Weights of a small mixture-of-experts language model, trained from scratch on English Wikipedia.
Size: 15 layers, vocabulary 17615, 25.5M parameters.
Experts: 24 experts in each of 14 layers, 64 SwiGLU neurons an expert, 2 picks a token, a softmax router.
Training: a variant of Adam for the experts, 208M tokens.
Below are experts of layer 5 (counted from 0) of a mixture-of-experts language model. Rows are named router (the router's row for the expert), gate (a neuron's input weights, with its number), up (a neuron's input weights, with its number) and show model dimensions 0-255. Each number is 128 + 24 x the weight over its row's rms, rounded and kept within 0 to 255. Numbers have three digits each.
Before each expert's rows: a language model's description of what the expert responds to. This comes from a sample of Wikipedia text that the model never trained on.

# expert 20
Description: Mid-name pieces. Inner pieces of foreign names and words, like ul, ow, ael, her, plus possessive 's and apostrophes.
router:099111160139118111091162109090143151132137114139092113158112095102083152148159151105144117114165124131083135148122161121132117146120140140146096141115075121129101141167146132124179160109138149161123113182125143110126131131092143111168139110131137123134170073164096079140128129141124129121133129129107111116147108112078139115125131114090118114143153136137109121093100139131135101167120163096097133099093096111102170147108109121114113145119119140154086141093103103111128108157144106149147101135118121137080147142142113138116132107108099122121129098151156164138059115136127122088130134150110112130185087129093130144168158115174087144150137111088112137132138180093146130101109126125137110157104174138153104114146134140159125096116154148131092154055143090147118078127128154
gate2:126106152123098108139164140069134130118170137131147167188118118120110151108110127152125153122143140166178165150194122096108141115159146120143113110135130123117134116130120137111105137102124150114131126117142113078099127124173131119170124108172099165067142135089156136104138124096118119136132123122146135103158133139129135143088162145116123168119136102134081108127109130121102096137168110154124151102133189105170128119134181135158137118116123145125156112086126104090127136130136180131125142083141114153158095129128120072129150172082106085108106132135145110119132134123129073168123088136093095169114130154165144170096116143110123135160128147149118156119116109157149134134163120119091152143148110131143156149106090133118092125124099141086163143095117149111125132156128178
up2:122107117172051075146135157114124169131075155174123167136133158089135117131126143126110096107113151161107138108106104122107110140148142153137098140133112130096159125092145161146094115133142149123119137122103102154152168124091142184106126132089136106068135103107147143105158161102079117123149131136098138126160117092064145157125124142090133087101148107159148135141144120130083128116142154137105083141115155168162124133126149108081130110101123143143133089127111106103126138106090098175121122083140157151121124174110144130181140105128127153115148131152119127131103139130139110161135136116126115108123121146123141119132134149160092143133121118133129145100112135110094158166181109092127147139124109113125123121112094129070125119077121172128074150130140093138130104141150149
gate3:145179152122125110113089138143078112139115122164116128158124139150114078108105112136128148093131129106163131162184143106118185145120156135136112103126088142128143136124090130146101110131089123099118109139140138148100140163140108082161100140149122142118138154173110113120124106123175170126152165125111128136092163126147140098111122128119148184126130135133105066127157128128187170144132139132095115093165124136137131141109036177130121123120119147160155154133156142113096114132142159120097127133113137166120123123129131124136172100145140146112143082158127122122125180110169127121126121126113129109126114120082183094125159129112081133154133157097129124085103117155106117148149134177122090134117143191140119140131153134125134162153082099097130131112141144154117109101143136
up3:146142125125130133126115132116085144176111138144118133154128168151151110103110078118147138083142117155141134140142164114092133161113093117155122111127074163157165167157140116121095114145116114144141093175152147115125124136117145112182081168159145135129157117180096172115097112133097140123154136162135093120102160128108145101095086092085130137114123177112159091136121098151143135164121186122122087104152141166133122170105083126104137104119112146163098170129110125156081104103149129156121120085130138113132115102147154093125126110138140135105132094158133129103126140123135163095116158123153119145104139101087157119129139159131097119148143147114110146082120131136126112152122142108117095171137143167087132108120167150138119113145085081124099075118151121109119117106140147
gate4:102069127124132123077118132115118120132120135106109121107154108078133129117139115113123119101108133092120132149158106136163130131132135178128163142172123133112101098098144173138139152136131068123137151118121101131127188135102126137105102160110114112165110120136081084141129169127140112144158086163167133099156119123087093114121102112161149094105141128150132104091121149124136138146088125112114153178119133094142132117106142107103139112146144129129116133154148160080135132132131127126147109153133124111101151127130087126133102150162130094126128155147139141129091115076088101159137118154125159136158148072130198103096127117131135119147132126050112168153130116117157182148150122114137104126139099126165158135164166132132161110154109116082157124141078143118103172162116116
up4:119151094126165133174089137158134085163151138118140103145114165121154135122116119141147165140136124119154092138076081140161165103129125127108115115116113159133117134084091175118102130106117159095162145133122142106112127121157131112123090106125148111098116150130114118125132119139167158139118196134118092144105151129171163146155150093125175142131117120134090103161143146137127161147154150142133155136148117138105125104153066139120071137128123115114130151116144141108085119113138144122114146136080115111126119131108114092110140138137123138120128117094094116135126119153180165142112115124093125132122101137143080176132146110130138136168127109153095137101129099145081087186142134139133154137080139144109127127144072071115129177144133103116117115188119075158152150102157146
gate5:136080136146157112084127121093119115119159119140095133125119130129205130137180129150130081102105106149129091150174093131106115123101133158075142099144119152080140108128114146130165131125094097100130112101114108139139127139125107125090136120143101094154157134127103182119148171166127134118119121147171141104125138145123111165153127103140116132084181133104121174109130114107116118171138160125093179089097200091101124141137149110162094099134146158168125134128113150107161165121155124164142144131162136110108110112127127145150129153122129129134158152135137136115084135116094130122143120174106123170143145094084134125127114132123103099111075154116160131139133103115128137074156160118111131131123109125134154141169152132090143116150137137120123120133147148124141148149062160
up5:137141089129128078164137151211135151114104123125179126097113111150121117118125138140123169152131115110152114128133133134104137126151083122170103136116144117089118133141077122080103133102158125147152123152130117140131129122106137106159101135145147131051138116094113092087071093138112098142118160124136139117115127118131092120117130099146108133103106119142141136127128132166120159092086153166137140143102095148171125196157116132090149112154119149104099130121161139133128125135151155050150098134086076107157130175117142145086095135142115125105127117063110124101146096100168143140119116127143144112120097154173117100103140120130150107133113145131136124169092142133121144137112158132133109107113102120112156107096143167113117166109133119093167115139128092120132140122159121
gate6:124124098124107101072139116147103101143115087097139140157158124109102115108105153113111123099088105147154124092168122086179117115151135123136125129158089140105103146122158152096160123098116141185138150127101083156083124148145136123171140103135172093116074135145051114143157133121141113110103125108131120127105106148111123108110138134165149131107146144168140096129163100139097126161109115176087101126136134104105124121144102164126180158120102131167108079095098125090157122112152104121135124159146158152133147109075136139123180127093112108153105127139184107165141157104131132127145155147126123129136101138119123129121114103136119117138147112141106159142156128114164134136139141121172094126073157124151125164105161125144163101112132158147125135079139140116131148102102149
up6:146084121135126110136148120115110118115170095107101162118137152077099138126177154082104138129087129167101123155121128107179111129126125100118130134126106088129070134122156129129155104102128159172130096134131071136156114115090120142158155092112106118134137111151133148163134169141126120129094123099103106105131099118141126117085117121155135081088134159163156142071148136130105125191141111124108107104072157104087110159133154150120161095133113084166147155114085120131145116115142140171134109125155110155132146116160140133123113122105161106106134167099156126135098152154111156108111143137148104138155095138115124114146116111144113122138098095103121138145148128122170159148098161104178119151079152143146096088105149122119145097153109136147094122146103090101135108098113115
gate7:117121121158146091108201118074142120157138128125137118162122092134085131162099112146137095141170118142135122144135143115093155164147135133147082157170091085142159152129122143147111145133133149190144097121121139150128111136131122113106104158161112174122112116092122147114155111092135136125129120141145141154095103101120115148146111167145150178145117122160114172118125119144130131127103146120111135103135156175139136183117065104113112131110123151120104139138115118047156128143122111157148148142137125087090136070143116097134133161109110153107151133129199099136124121145138132122106121154147123142124111121138108160146174125101135124053146087130103098075094123137135114129107091158103129131150127090133130106117114105112138108133092142142121116093149109103121101099107144
up7:128090123155137106108134128102133138151141098140099139122133113118125119180146145109113086144122117109120138162116175122102100090121106138118130111170128122077108131148123116134131087096124121061148086144169141089113130113133122086151124137139085119119122151099089152103130090110143176126127126131138114114161110157124125171115092155130088115140141136062114141156139121139119116148100120135071150114096148125133093150137143110099155082145191152127159103132128142091138161124106104110163131155192141117116138121144153144118089118129145160069129115068126113131121140127095122111120162127114100110107133146110078127146167128099168169148118147142168103122112141118161140117142147110133147177070146135125157172152163117108114161118145140115093160138138137139137108105106129
gate8:107124123129170136121133134108102102136121113131114113123129101075105158099099112093125208134115130125166156149098077127131142157110142117098148123131153133153105144084142072141138155135108132143085130155153128114124178160108144082136108113126121149105161107106087139119119155135112106122123118130115075098157134178105149089136120135129116131055118163111131103125136116118110116118145144114101153128155133142124127108083115148129151124097125132149116152141135139104123139139116091146102144124167145102137121190138197144096146118087135109135131086145140080123114128146117154145138145132125106157197096109073122098095141144132135143141131175122099151135110163107181092114133117122133165196159128161133161138099118130154132121120107112095132140095134142121151111133122151
up8:142165147120111121086153156163121072121123111153095148111119122144139146119125149188117089132118120132133077143157141103147140114134120093148166105123147095081106133182105124127187154137147108126079164120108109135093128124085182101115102142108125121135125124114166123133131143120153131145139131117127167137142164132086120145125107101115125117122136094089117107109108130169152129140141180135112107165108169129145138182135123152154155144105096139134160110127144170145140201107178149090115118109109120110072127111133121105102132155119105144125141142133152098113116095123087167137132144116132122137121121138147157125085115138130107124107119137130158159126156127179107160136086149120132105073128113082140117132130167145145130098134176128166159136090129149103112167157117161
gate9:107110177106145104124139135088146135121132126108103122136114095132088098133169106168154093152140142125110130093115141121128086109136119147113126166144141161113128125125127152131157096104103131141132129127101120152134116118118185117118122147152151098179138107114117153120161102127127144107135167097148113115168137116095154149120132126107099160142167116098135152151122126159155102159137093109082110077134144128112105147113140124110118180117076109166145139092070152115142109111138122123171130122144133058103114108143152113081106112135157124187156143141132162115147110152115133125137128135124139107102166117146134120162165154168141125119148065123166140162131106132107169114091135135120098139116103092101153141181147082146133083104168138128108124129172145143113072107138160
up9:129083153148152134137139133092103124092094135144103154123148115175185131122113099150151120119095158142119153135146157143163099137161106112108145124129165127100144153128124109096099095115121072128093116128137106105119147083127124109133129157134105127111155106090155090095159165107107131125123118082110128153163092140152099165126126142133134147140134135167133144164121095115102101108153071129118140124104161118141125142114116119138139129139133115090116157094121122143125139129117151065125149133128112132141133136119095109128106166100150160087136157181160098145145112105124176118131160109089066127098124147158121111147121158108117126106094111147086095095086139124108111100143122124183134167115149163130130111124118101104123141133118126163062097144117163169191138148111096
gate10:115138150148102115126112128126122142108144134145124166181146124090113157144084173110098134149121151101148148105165108123141123115147107111118125146144129124112114104147160129100138121142154121148152127141122160137136129105148097126123135111146074173140151087139166122090102086107131155161103157084136126160139098085182133141120093111176152126157149087138100146111112120037156152158142138123116134131144119139148160136112081116136099161109134093132128110110099164129117119132132146151084141158160127109150141117161132136169133078116134110086137143093145155147107119146161107124134126192142127157189088113117119143138168190151122142112118078114091122103138119129141143108112126147120141099165128176142150118129095127136144151155132144119143122090090139176150118115122143
up10:115107101093076112133146139185158123118138079130158177099116090126114160122122147137173121134167129092125137137122119093188128120154129095114109180145137093073111162143144145112170109112135104161117100161118116105122141142134169168112144116143135136112131116132148150126103119130123169135095135145113151147101117116157087151125169122102101102110122162166155103154101197124131161117093108122152123117165094160119155113100134150120091134133140140107058098129123103126147096162160134154109117146110149122147108162105077104110131127147143111138159142155166138102109052139140143145140105120126137092152099117181115142152111119132132121135153121091144093155127146122126110110125155134153141137134163150119111110141120158153128164121153114121152120102147122120152133098102091
gate11:154137124090144148138147095137131083171151096098176136109091139121093155122144128172136094131164116111146146120135076091121127091170121170148128149134084120112116082129147162120134135097119136130157131108075128133149116121132140147111096144125127114140119118136099131147049100108099142150132150136105093077112157078149142125117130158115114096109140128129144151142163130167128172100122136084117138137074111088120115139123128164165092163094112185124131135116121169098133121176121124145125081153167143157090130133103116158110128130112166145141134095127095152110136137143125119142168129123158181156104120160114133116141131109132154167131141111125139120100127155119115101103107162145145131073134133133130111101139138167119125107117148152137168155099119126101119099076132101
up11:185115164107111136067107116102168109175145097115139102114138102100105126114141154140119152135114141099130132090112152057136120085148189142143132160107123142136140112144085120139133141138140134109146149124099105146073106118133145132113119168133136112124142093138118131102063120125146120126142112175096108085160140102168127108118143168134125101100160131131105081160143170191165135130118140143131114129136115151142121155140125139154127120103104150135137120130135115133140096155103131103160081112129128187083118159140159145111150121104114141137107103107114138109150141142112080158133127120126119072134139231125126091134139116149134096117167117096138092095158169164136101105109156137150114132116119101143142102101111154120116116126129144160120138115127135118125123156121134
gate12:127141112124128122091112159160123148078130132158125138137111121118128137126110111117135128080110085119114123120106128108176142141150093135098121108081136133070107137111142132116101151133141103132134167157126145108118114168101113155105097140116131108158126125135128122094129133117118139104105082142122132108133116112130126138179098138154112125110115118165072095175158133167102123108164123142091144099156062117124121129117142147092144113131116082170137136116132162108099138117141170129171105147144197182135085136118119118096143154133133126120108116127154152118113140142201131146176144138103144179152102180102140102118155073104148117179113104124100121163123120153130144148134128131120117155146108075108146156093133166125110139185137164124108098114121134118136113105118084
up12:129110112137092121098140179123134148081100164139097114135114108129117162142107134098142102096115093136111152105104113136163089145136096125134118135113172144122089117124147142131133163153146104144132133117084177120109121146089144154126124125123119115158133089127118132120118137106114124119124088137115145113139081111099117132140092116157120100127140152111084105115103140193121113130140155118103148111135081108118111125121116133115122107111105111142129142138104160111148136142170120059166117161166127131103141145157120132098086143129135130124126152063150140117093148154164108138129130205146146118098096173114120154121150139122115115193126139075123142117138144118126159157161136136176124083109137071116124109123152107110115141143136211118116097078136101104150145123087107
gate13:104098121164135090061134147129118097132167102078118147131137088113114141130151143125154068139107114139122123134101138133185156077100129094133171083138090141114083124130134139147138116173143138141119136087105188159158164108151139142107133165132118100109104139164107119119099050109148114111134206118107123165151133116084142148158117107143138150120120090175118150152107163147150122126174151114126141163152117131107129114157132131127123147136102117131114102118152112127156159153138147130140126097125132096083114090092093118177171123125127133096126115109141126135092124124120116137130132084132167124119132124144139144114128119119161122129122141112116127120149123152134153167122128117127068073105122132133109114180170129144138141118180155160136133115129144131125156127098125
up13:069144094088183135150123123129137095146115155181121135145118109152120114094117098122175109136118104114129161104126079087168159130131128146103128118164106133107180095136099148136122146139117138118101132156138133119099094149113119121123114090134170121137113147117120129155161144134119134148175053116136138123065107127149069099154146115135104167107102158178120089102144134168136131121145117143119135096124110120152079111083132118107128148150134136114149185136134138115116110109144147150127105135164094152155152135116127128110139198132151113091113159115150103111115123103134177161129133155135120106147108122119130118103106141144077148119135118149111118138137091153130184134150186138154148127118120109154113154155105175103128152125134086102124107117129147103096106125158139
gate14:120118153146100099104139127092125093181131080139114142173145113114153088103143093122117116081112111149099112145139156111155109133131128144145155079136112122133064106123148125122122079067080133118150151096157156124096145114152142135113123133144134136145105081130115134114139142145118144114140121103118142131144148126124156135165136125115149127124141121095131142122183159103122140153105107128081129091148158114097122152212130140111129112138105165132079148127140143114129120134061137144151117123122103083118111140119124132157120069104136112079133121154085116148127105144111154133146123166124140123156106094079090140118138114147127133099119128105114102137160099129126144118144144082131133110138095216127115108165157135097117125107128126159111069147139108145109129077127131
up14:136128118150122177151155132121145159106072182115136147108098138098126158114140166167128124161124140040139144066169112116114106120165204103088120092154148130117135118124098088160135163144186128129133152083157112160147113135156145145141111150111146090130160152098143096112123137130139097087120129147160144187146115141167124158109147128150111144096134119108145149120156105155097129088121144157141110121133135134127103117100143119129116120126160152132132127124138122132142138135151144104135112134137145112146145169125090151134123150137114082150141170132165135135114164117106096124108115143143074105093137139118168130118119165119121084104130122099129159177081119114120103125125151141136085139071133122115131092096131097125144128116117150146143140175120104089108120134119125
gate15:144093086126097119080117136096098097146191099099133093153116154088100203071137088108148116132106150122127145147108109074122145109148133123135102116137126123135133105106121126178096119110154133131124132103134153077117126154132133123136137161117144092077171131105113093156125133100152090141158083170137136107132083082132159117115143120170089104131104162139125112092119168112155136143136103146122139124138095129117122149154142150119153169142110179141090123120124143100135128156101138178133082140175130116164146160128161137142114097103130116103138127142144132141107127117108071102144150131127109136127160131146102171114146129141138166156112162138108106125110149094135170136089107116128115115094141125086164135132140107133158125134095108117085157120101120156128136116116136
up15:163176142091104119127131122141105140112115124115127129118125120155125099111140088128116112113132127148160102152132107174129118097099110142125164129121118176136072121088173129139165109127127139122158079122137150107158158104111112126155130091125105150102111119072140133130148115094142116109123115128134133091102143108129132136110129178104116147140082136149125137131150144085130113173154111167145157128146127144160166140141154159109174101110136106180145087124157110079135144101104111162153150117147159133164040158118115128130153118105151144091112110124118131113145148137122175153122136150135127142111156125132063100101143083144104147140117139153131124183117111126167137058082131150119165109143132161138114134110168168170104146127112110169121161140120134110123141121150130
gate16:109126176124174066118131140112119160112147127121096121121104152121114081114101125164168050141118089118103119131158115155141121101108171149156147128102115108139183157123158124119123111112130101133138146146175106125137138180157113079117136143109110092156114126101084118137158137134107134143117102132132110131133107133107132088136134128130117122109135152143147167092102083096130100096075127171113158193108110122113110112115136130134109108103133113134141146111138140085125101144117133143163147105107122121173090132116099143151124151180145135137124165137160114129158140154128158141120106209110096118157159147126162124139104130131164145133111119153099168111085127127148113116145131104104092188148121116109150152128096156125126154117171104128141090113114163102142138126113119
up16:094110159118128137163145096081120151098171147151096117129127143142145121119129089137155070136123110123128130141150117143106078086123128131099159131152129097128143136113117096091111146119149090129115156146207140085135128126164142141127120124072123119157150137114122155106148113119123153148136114175094125097134116109112124075138117138142129122112120122131134184097083102131081105067097117134145135153083125123136125108085145083122148122090110138124160160128140139140128109145149149129109112104140099136170126122152098168125144146129136116149129155122172119127164125147117201142146139151131123175134134112109111124151117173161133150147105079174140109192123136137110121102141145136109151160148086112130154137132085145148132151133173065120105117145138162138128095115124126
gate17:147106156164118109104118117117152147112160137139134109149110142066105130122144151098161142115105106089163169129152135051140148127150123130103139118133161130091080119156166131127123129105176089148102164135130108158096127095152142142139163115146149113108113113166092123129142117124145167147129159166133133113146118100112086118119116116124139137072121119126103144116107177142108107128144109132115146125151137156094140143136134123183175151114115117159151146078113133111140093142166161080077153155163144111142138128121144155120139108129103123111161105137127123118119117142121112149130166135130119107119107106117150167148147169144190120138167085103117145161096140118101125129137135136111167052107096122138135114161084099107154118132144185080150141093113111142133128111137130
up17:073114103127146123146154153131130060141115105111098063117096141129085096104142140101166119152132127124159128099093158153156115142126119105116104118098094082141149131129115113113103115129104130120155142137137117087174148155083147116152190165107094112134132129169091100147152117141118138124144095118089071142121129163133145109128139124111145127135097128145094141145125110080127151163137182181123129099139096104131129148113091133110118168123118122111130114087098116104088107104164101115150122178169116147140136102124122153129128127157100108099140129125096155133124151129114147106126145107165160133122126171125155185118099121138089131114082153107107150138118148151152130125148099109149178129094125091126087134122130142102132085163168118137114122114108129140166120110090129
gate18:157110166144075120136107133117114109047107144100120119103121120175181116120135153102078133103139142135140152143164059124130145109163147140113131139148154161112062147124131111108133146115136131141103127146157116135122139133132137129089110079154180157109127093147132117124107138127136132129113119143117152131112151095106105104136160132122126119106149133150138097141101109140126101118129089136151157144137127149068133128119138121119083165152120109138139133138145126152123132118143116111132103167134151130162109154101114133163146120141121102110124139139173194080118105084173147118152142138079171130119073116163123074149075106123081118171156113140113098150103147120088103098139114119123145139159168112128133156141101159116148152128137126118138143092126144176086114110126100
up18:135125134066130141115119163154102162087133104177166145111100167068151101114130111133203136113128086156128105091158172125100105124132115132147130129096102152135111158085105149070119102144105095095157083168130152151163111110123113135135088135139105125115104134092136112086129150105128106111099171134145121086134120186141148140120124116125142144113114153128106120172177090194102153121126128143170143078127126098156113133131161131121128087129155129156124130135145113175093116139133142122123132143129112119157114083126109116106116132132125130128100085152084102157130160108111140119125148106129109144124075139128130124100153129120117138153123136109170151119153109133147140119125136141106116178083107073146164147149145135147115128098103120139106124171122120145110150111125138
gate19:106157077100063083134156111159091135180092081134110157146189105164102086114118115116133146097153096114120117163104144124140166148131142135135121103087103110165092126121143138078100108103140149158156155126190139141142126141147139133135086121144096086129162115148126164122117094111124123117119097079108146107123147158127123117139113110145152120121126121118126139120132143137110134138144086117135122089085128114131133105136124140101164105097154177116096148113114128126136123150096112156109104159156150149164142129117134118104130118113139113083150146134145112129093157144135175128110132140107156092113089156068123159123112107116134132106120118121147100111150115128147118104139135141092120143146146161127091108081166099155171169143145118146118156141102096140150116107158058
up19:142167140059148179173116108141154162120114109154158103119063181125137136140129147121112122142116130120145157118130091122089129102153111135135119149133128120117136096139150151133130123127139128075088092142128096113109107140098126142147186081113166130114122139133138103127145217160120137134119153105108134134112116104152158096092167098096108174131107123114142137179155093137118126119102123141118113119107102139085141106139124134126125141145108069094157090114147111147096100114104139129144155161101136112154081159150144080099104147103133171158150131153089145097164121103105149120137152077117137136113142138171174084162110106131125076146153134128110138117150132131142145157093135141128139128125144123130139141119100171148148133130101118144117148131107150104135149123155135
gate20:110106111132110125104179128141163175106143127146134100179131079108080142132138141129122119119141114139110092165120145147138101123141147155106131146121150129111126100111115103128166143210128160140148142118117152123090129140149151157143121149116142140147142110176055119141108132123136074123135130131122127102145073121100107069125118138121144135099155142134084095141154186197154147109132164115084144133100116151121120127135138166109150168128134153175117114160100160122150158110137120119133107109158131132131155100136091130087111154149132090146137112171141171145118181146119115143148133123129081115145102129120108155124153122134167109134118110122134129111088142107132141135162150103162113119131160114153117115137100160114179108126126128128122126148200118125088135096091117
up20:110127112145142146131132139136161155143148120152137134084138148086114140153109121118090153105155121117111117108103128128146125096132152145122149152179126135100115133141154087165131117164130163155112132094158116132155105141163143116126131156107148155133102096136066140157098108135137147126135131090118087154116123152127107127144133124099152140071161148123166183103148155119143128151058131124105119139135156091190109101092126169109122101113158111183096079153092119128123139132118097144126074113149108141117101073118085128133127141109138113107120111148146107127124169124103110138144132147143077098154127132152083157122145151097135108134099175096131092121111138123101149115139148124098094128082111132096126123131121143086147123125141141176155128092162170104144163141088158
gate21:062074124135159126145139122125103148092148097142084127132156109108148099092135112105109162157179165190120132121135152137113104147113119161089086144148102118134107107114120118135126155127129100126159107132110145071130120135163115125081086106134122059133145061117125133148125121147137098158109099167120107155161092133152143114091150131139108131139132127106111126129104100127109087149135115116128136089120144120127167097076098133117101172136137117141111167123132178148139104108102108148122112186165115102140174150137138138126116124163138108121196148139123130104103124121103145092132142132077131150135119114124120125160157143127104168153127133104107094112148118136117133129181119146132150139093158120146145162134168135176123114139162125128122155145121143108165104110093120
up21:159179125127092106139115141107126123132104142155181130130129136162123153167099139122144138116124107110174120132154145106112128114126132120140147119152121174152133133127126138137094106123160165124106140121183157151122137123147043125156151128131132124108113187120085170104123135132121154122097135092127115125112129118112112149151099158129134137133096122132110135149122098129126137117116110114128139138123131120184113119126128155117132103139160113067144092191124120151130121148092138143179137095061128137090095108134124097112114129128087156125081113172118125127146094125169110157118111111154094141102138152144136141131107146116157106114151090142154165072082114086131154117134140112141146157139132107103124103088096108139113172122096110061129097132167127140116129126138205
gate22:078132103135149111099124111133109139134168163105112118123111152111125149120117118138131153136086154095128125153105162115109084144131183128118165099093124134114152102132163152137080121160121136139119129124103120160114186156138096151107131117153113102104124153090085065107117105115145152157151118145115137160161134143077133112134092134105091098056131140107119124155157141125134153114133155128111129106099099113156120133187124168149133143102106117110116130137118166063117126115133159134131105129158154137152117120125115168140190123121107150107109128130127139134112178105132167166141148122107117137138146133099161132153155123113132101142140132106138151134089100091148138164155115087164086150170147111156112158100122138123133164108105100087094092094157121105105098121095114
up22:135158130125080113111128144112137111129104098139177118160161123111149140131099120133115188108110131159110132116132087130136124145109098109113143102148130148089146125125107133133110124139091087069112095077105050131094098119132136103136138084124160142161115126168107153139133133131147174127165131146130106146119130147140088139139148178112118142117084127118099135124100150170076142120128111122127111083131075133128066146127166070104114155120109125120142147117110101130127125066153110161111128118107138133132116131111094142093164162148092137117119139149146100076141141124112133121116111118121111146203141095150155164102098126135177134123091168147138157163110119147114150137115144105126147102111137144111134137129122124131150147145093109097153104102139156160149164117094110
gate23:081127101126123142125149133138131137155123115115135134145112107112144091097170175072138099132149145122135118084176109092144146128131159151104112140181120085116126146100142135137178107130127147115142130107144183088157143097112098117108146095177113109158110112117135090107135111095142141124114116159130082106102112164130130128181150154153118124119136176138088119170144123139112120120130138126158139063135106121154158113128089153110146089137140123126080121114141086084127150141126130130100118127183119130127164097128152127076129156100111124131124139146158123135116113118148098113150131132097152152169104106136079151140134153111155141069116102120135110180078156166153150136116146146125131152168141137131110128073115152135113142153107117139103146105115171132084154119098124
up23:151188176081131128111122116106101129133133124136146103166143127141107157137123081173125158137124120140117118147150114148096118106121118122130112135109100114147102119150113158142097119140110121117134119120044111163081054164156132137143129152092132141128107171150111137162145165149150166137154139132172156153124150088143157116083098097114140142169126089094129110125167166103141125116111103158130123169106146157120114153138136129102115147126128111099170153102106128132115124135136102159146125110134116126119096152112170130157198124175134153108142107097103132099116133134127170147124104128191133123134143180151170123069125106148168137135134180131146116116145112109075118137141103156139123101127123123137108123138147113130157128111136156136159092176130100125155131141118127
gate24:136083175133136069078135128109131139083122106138128116167115077170151153086079164084144112130124135149108165134147129078169131131128144133135108139054146127152174109138107137124116133113123149106117092165159147110126132127087130125097100112160114145145135120158139155103131130079115143136141117117135102118154121131049087084129118123130111108138151112121110115124134135187109148122144160131124108107089119145159112137086088103100155116121108110137135127116102053091092153154132123133140137153133148133170114135111131097115118111131123124140141112134120103133075126134129113136152131137107088130156154122156126147154113074135148128139145106155065145134141160158146135136150106099132106142116167153143120133134124142127131124129116097095128125082140129093118081163096155
up24:134148085149142146112125139135141118104127105102132111192134088120104150094148144111101148127105149113141147130128105124134152117147110118112158102135188117167121118128141110122112137146114103119087126129144158098170120111167140097129128094086122129113138095138110143149141082126087175088078107174093149107138134192142128115099138103150150102114171146126151136115092114158082181155085133135114128144134120152108125124099114123171116130121130111127085134112121102109073146108176097100168117134111119095113161118100135127111082125172140119098151090148165101168091111128121128118104091155112123072143102126122133146145123131114147140142161096107062140125130169119140140109131104137141135155121157143100140083124140126161159147119121114096161132108171099118135107119095125
gate25:119151169126105100041116104125156120116119110107129137149085104130092141106139144128129087124147129100099139120136131128132138112127145159125118155114153078107080122146143115109139118116147169170145131144106141162097170137116129141087129150111148110146123107119122122122104161128117166130152148138139085097130101094094148100133097123135138118099078124101124137141179205149150127134134130091088150142130126111140183138138114148154117137128107144218094159133090112091121118166123135134100115101171157163134152126104119133108179124115117131153113107133131099134082112157104101125155140159140165123173108138124120123137126111131115153130147118127138134133130148153126192132097120116138143077138073129103132134115129165112189108094121134110123160110090128119165108127111136
up25:141146127173100080104104122100125164086149133142128075201117130102153150121089132118153098113120126090108123071141170087132125145128119151091120125121139147120088135151118119110137135177122118098112095141160146128091123121160100144089117109137091169112118127153142119158088158092131171116121128094157155122117128106125120120108091156133121122124103118138102170184097126140102120131113123136135158097169148122129163149106136109104131117150135110116150127098086087142145125164140141152145146105107130134164120156107086103098173098142079122090133154123088112166144144121146133129124124125119129137138131127090109159132112184141160107148126151113161107094149150148086113146121144093098165126121137118156139167131113147084094111131171157110115125126094125126183119123091145
gate26:123139132144145148095106141157126137103138148150149098156112076114122157081137154125162099136100126112131153118133095101126130147155121148080128116130194121156152098129151202173119140122130132164132135133117145149172109127132136145120134118185140128101149131086135090075164143095117157113169122151180169145100128106068116144115116089178153123153123140115154121139121195092155163156136166125125122102124156137129151133167104143160145123181120133106114138139124125050135141155126137135102131154136137127142136104134100118112146109165096143124127134114128108141134127165169135175143115175090143142109142142128117173135139072110109152084122119123130128118114145162141136136112115141142123133148100122178154123133119116082125136117092101144160111116118110125156125116125105
up26:144130146127139098131135160160119130076143134127149159120142112224136122124115122172148132118158120127140078135145094132144124098121156090154100146152098151096121133126101147098136127112105122094119145128086132139158093122154126148146144107124141113099149123153106132139144120125133107114102159142119089080143125106158160100128133130097159144100091092145154107136157115133118120109137127116169109139133114107142118099115133121135089149137141153155101100151147137156129098063155111107133126109122160134128117153106116087191154167127153090135124130116137112122182118138140129137125151154102113145126099147170140123140134136119133069119127168131121142126123104100096087184145152038153108103097166140139096142136136076088126156122126113114102120163144114176129165119148094
gate27:138152135097114083136125130133093127091114070103112144170114106106098139120138179088139082151136108073155101138119105165134141108176132156129123101139097172139096127127164141093138140166132148110088113126115159104145054150115126112086157133113129111125123107158093062117140126109150110115079087123112161124146106143069119192117126142126148125142124140147118122138115128138120121157124153133134153120127160132144121118148112120106132172130137128135103138127118115118136143129134145118149110158118161155137119126097121094114125115093114131065113138149142124112132077122195163095194102130070170124132135166142121118138144129140127118139132121128149140110106065148128103156150108097103099146154106153155145145149118113130146140121139137110113182104112099137103116132120098
up27:187138151128138140179112110109139133154137112122198131135152167106106078106166107148151164102108100160158153118147111101122157155127119104136109110105112116120137136086088170151132117096118122077125115131110137135123115110156123106117094112134094172127121122110104110113134145107152165115131175131124079088137137134171135123106104146152104143152135159099108088171145162151151144132131106085102156114135112128109121080126124157121130082154166142134149129133151153117077121140141138145137148155148097148148124121119119145097119143179115161102121089086104179148128143139118122146107111116177093119125118120113142122102136098117153115105164132149080138100124142114072118135127130145164159143107161123145113185105165132116122098126095105117122111153137144170106150088160159
gate28:079125139182143116064114096142112130112172134104153123176119122144084183104104128118129118147127139139122138138139166116140146152164120093122136109150157135149088117141144139161136152216174146172137124144148128116105147123167109105076148164130131100142129090121112146143107124088114134131180143152101115143091126129124087125140182113118128095124138123194106130054121160099142145111067144145113108107088104103123149134109116159132110112104128130153106114125151128115121122095107155141127101113109178137087141150127131154134097120150121073121124108180137098101141111132109115141118118142121125076122132098116177167151167115126126129127153113135120142121126148150108087117145117103166111151155151141144098130121119108137128116160110100088135120129133125138148129114117120
up28:139133091165142090080186113128100101177177130148130127124096127112133113159177177094121104133136074134124136128133121137127118097073104121111117098137119158136175112126112099123132115135130098144106138142122119129117139106161111159118147117131140090139149152131125151136119126149119086145120136138123132105130144163147144121092111146154100171133074174130133090144109152139135134129138124110128145088151119179104127136122131146117121171111114134136157146138119164138118124127158106137133135086120105115138150111140076153123170105134153188131151106089151108129154130118104088126121127131186129147116104110134158193119148137144094138139135119129132060139154136137096126147120140157147175103130156110089156157117090126114137106165164170110131147118186090172150164083136128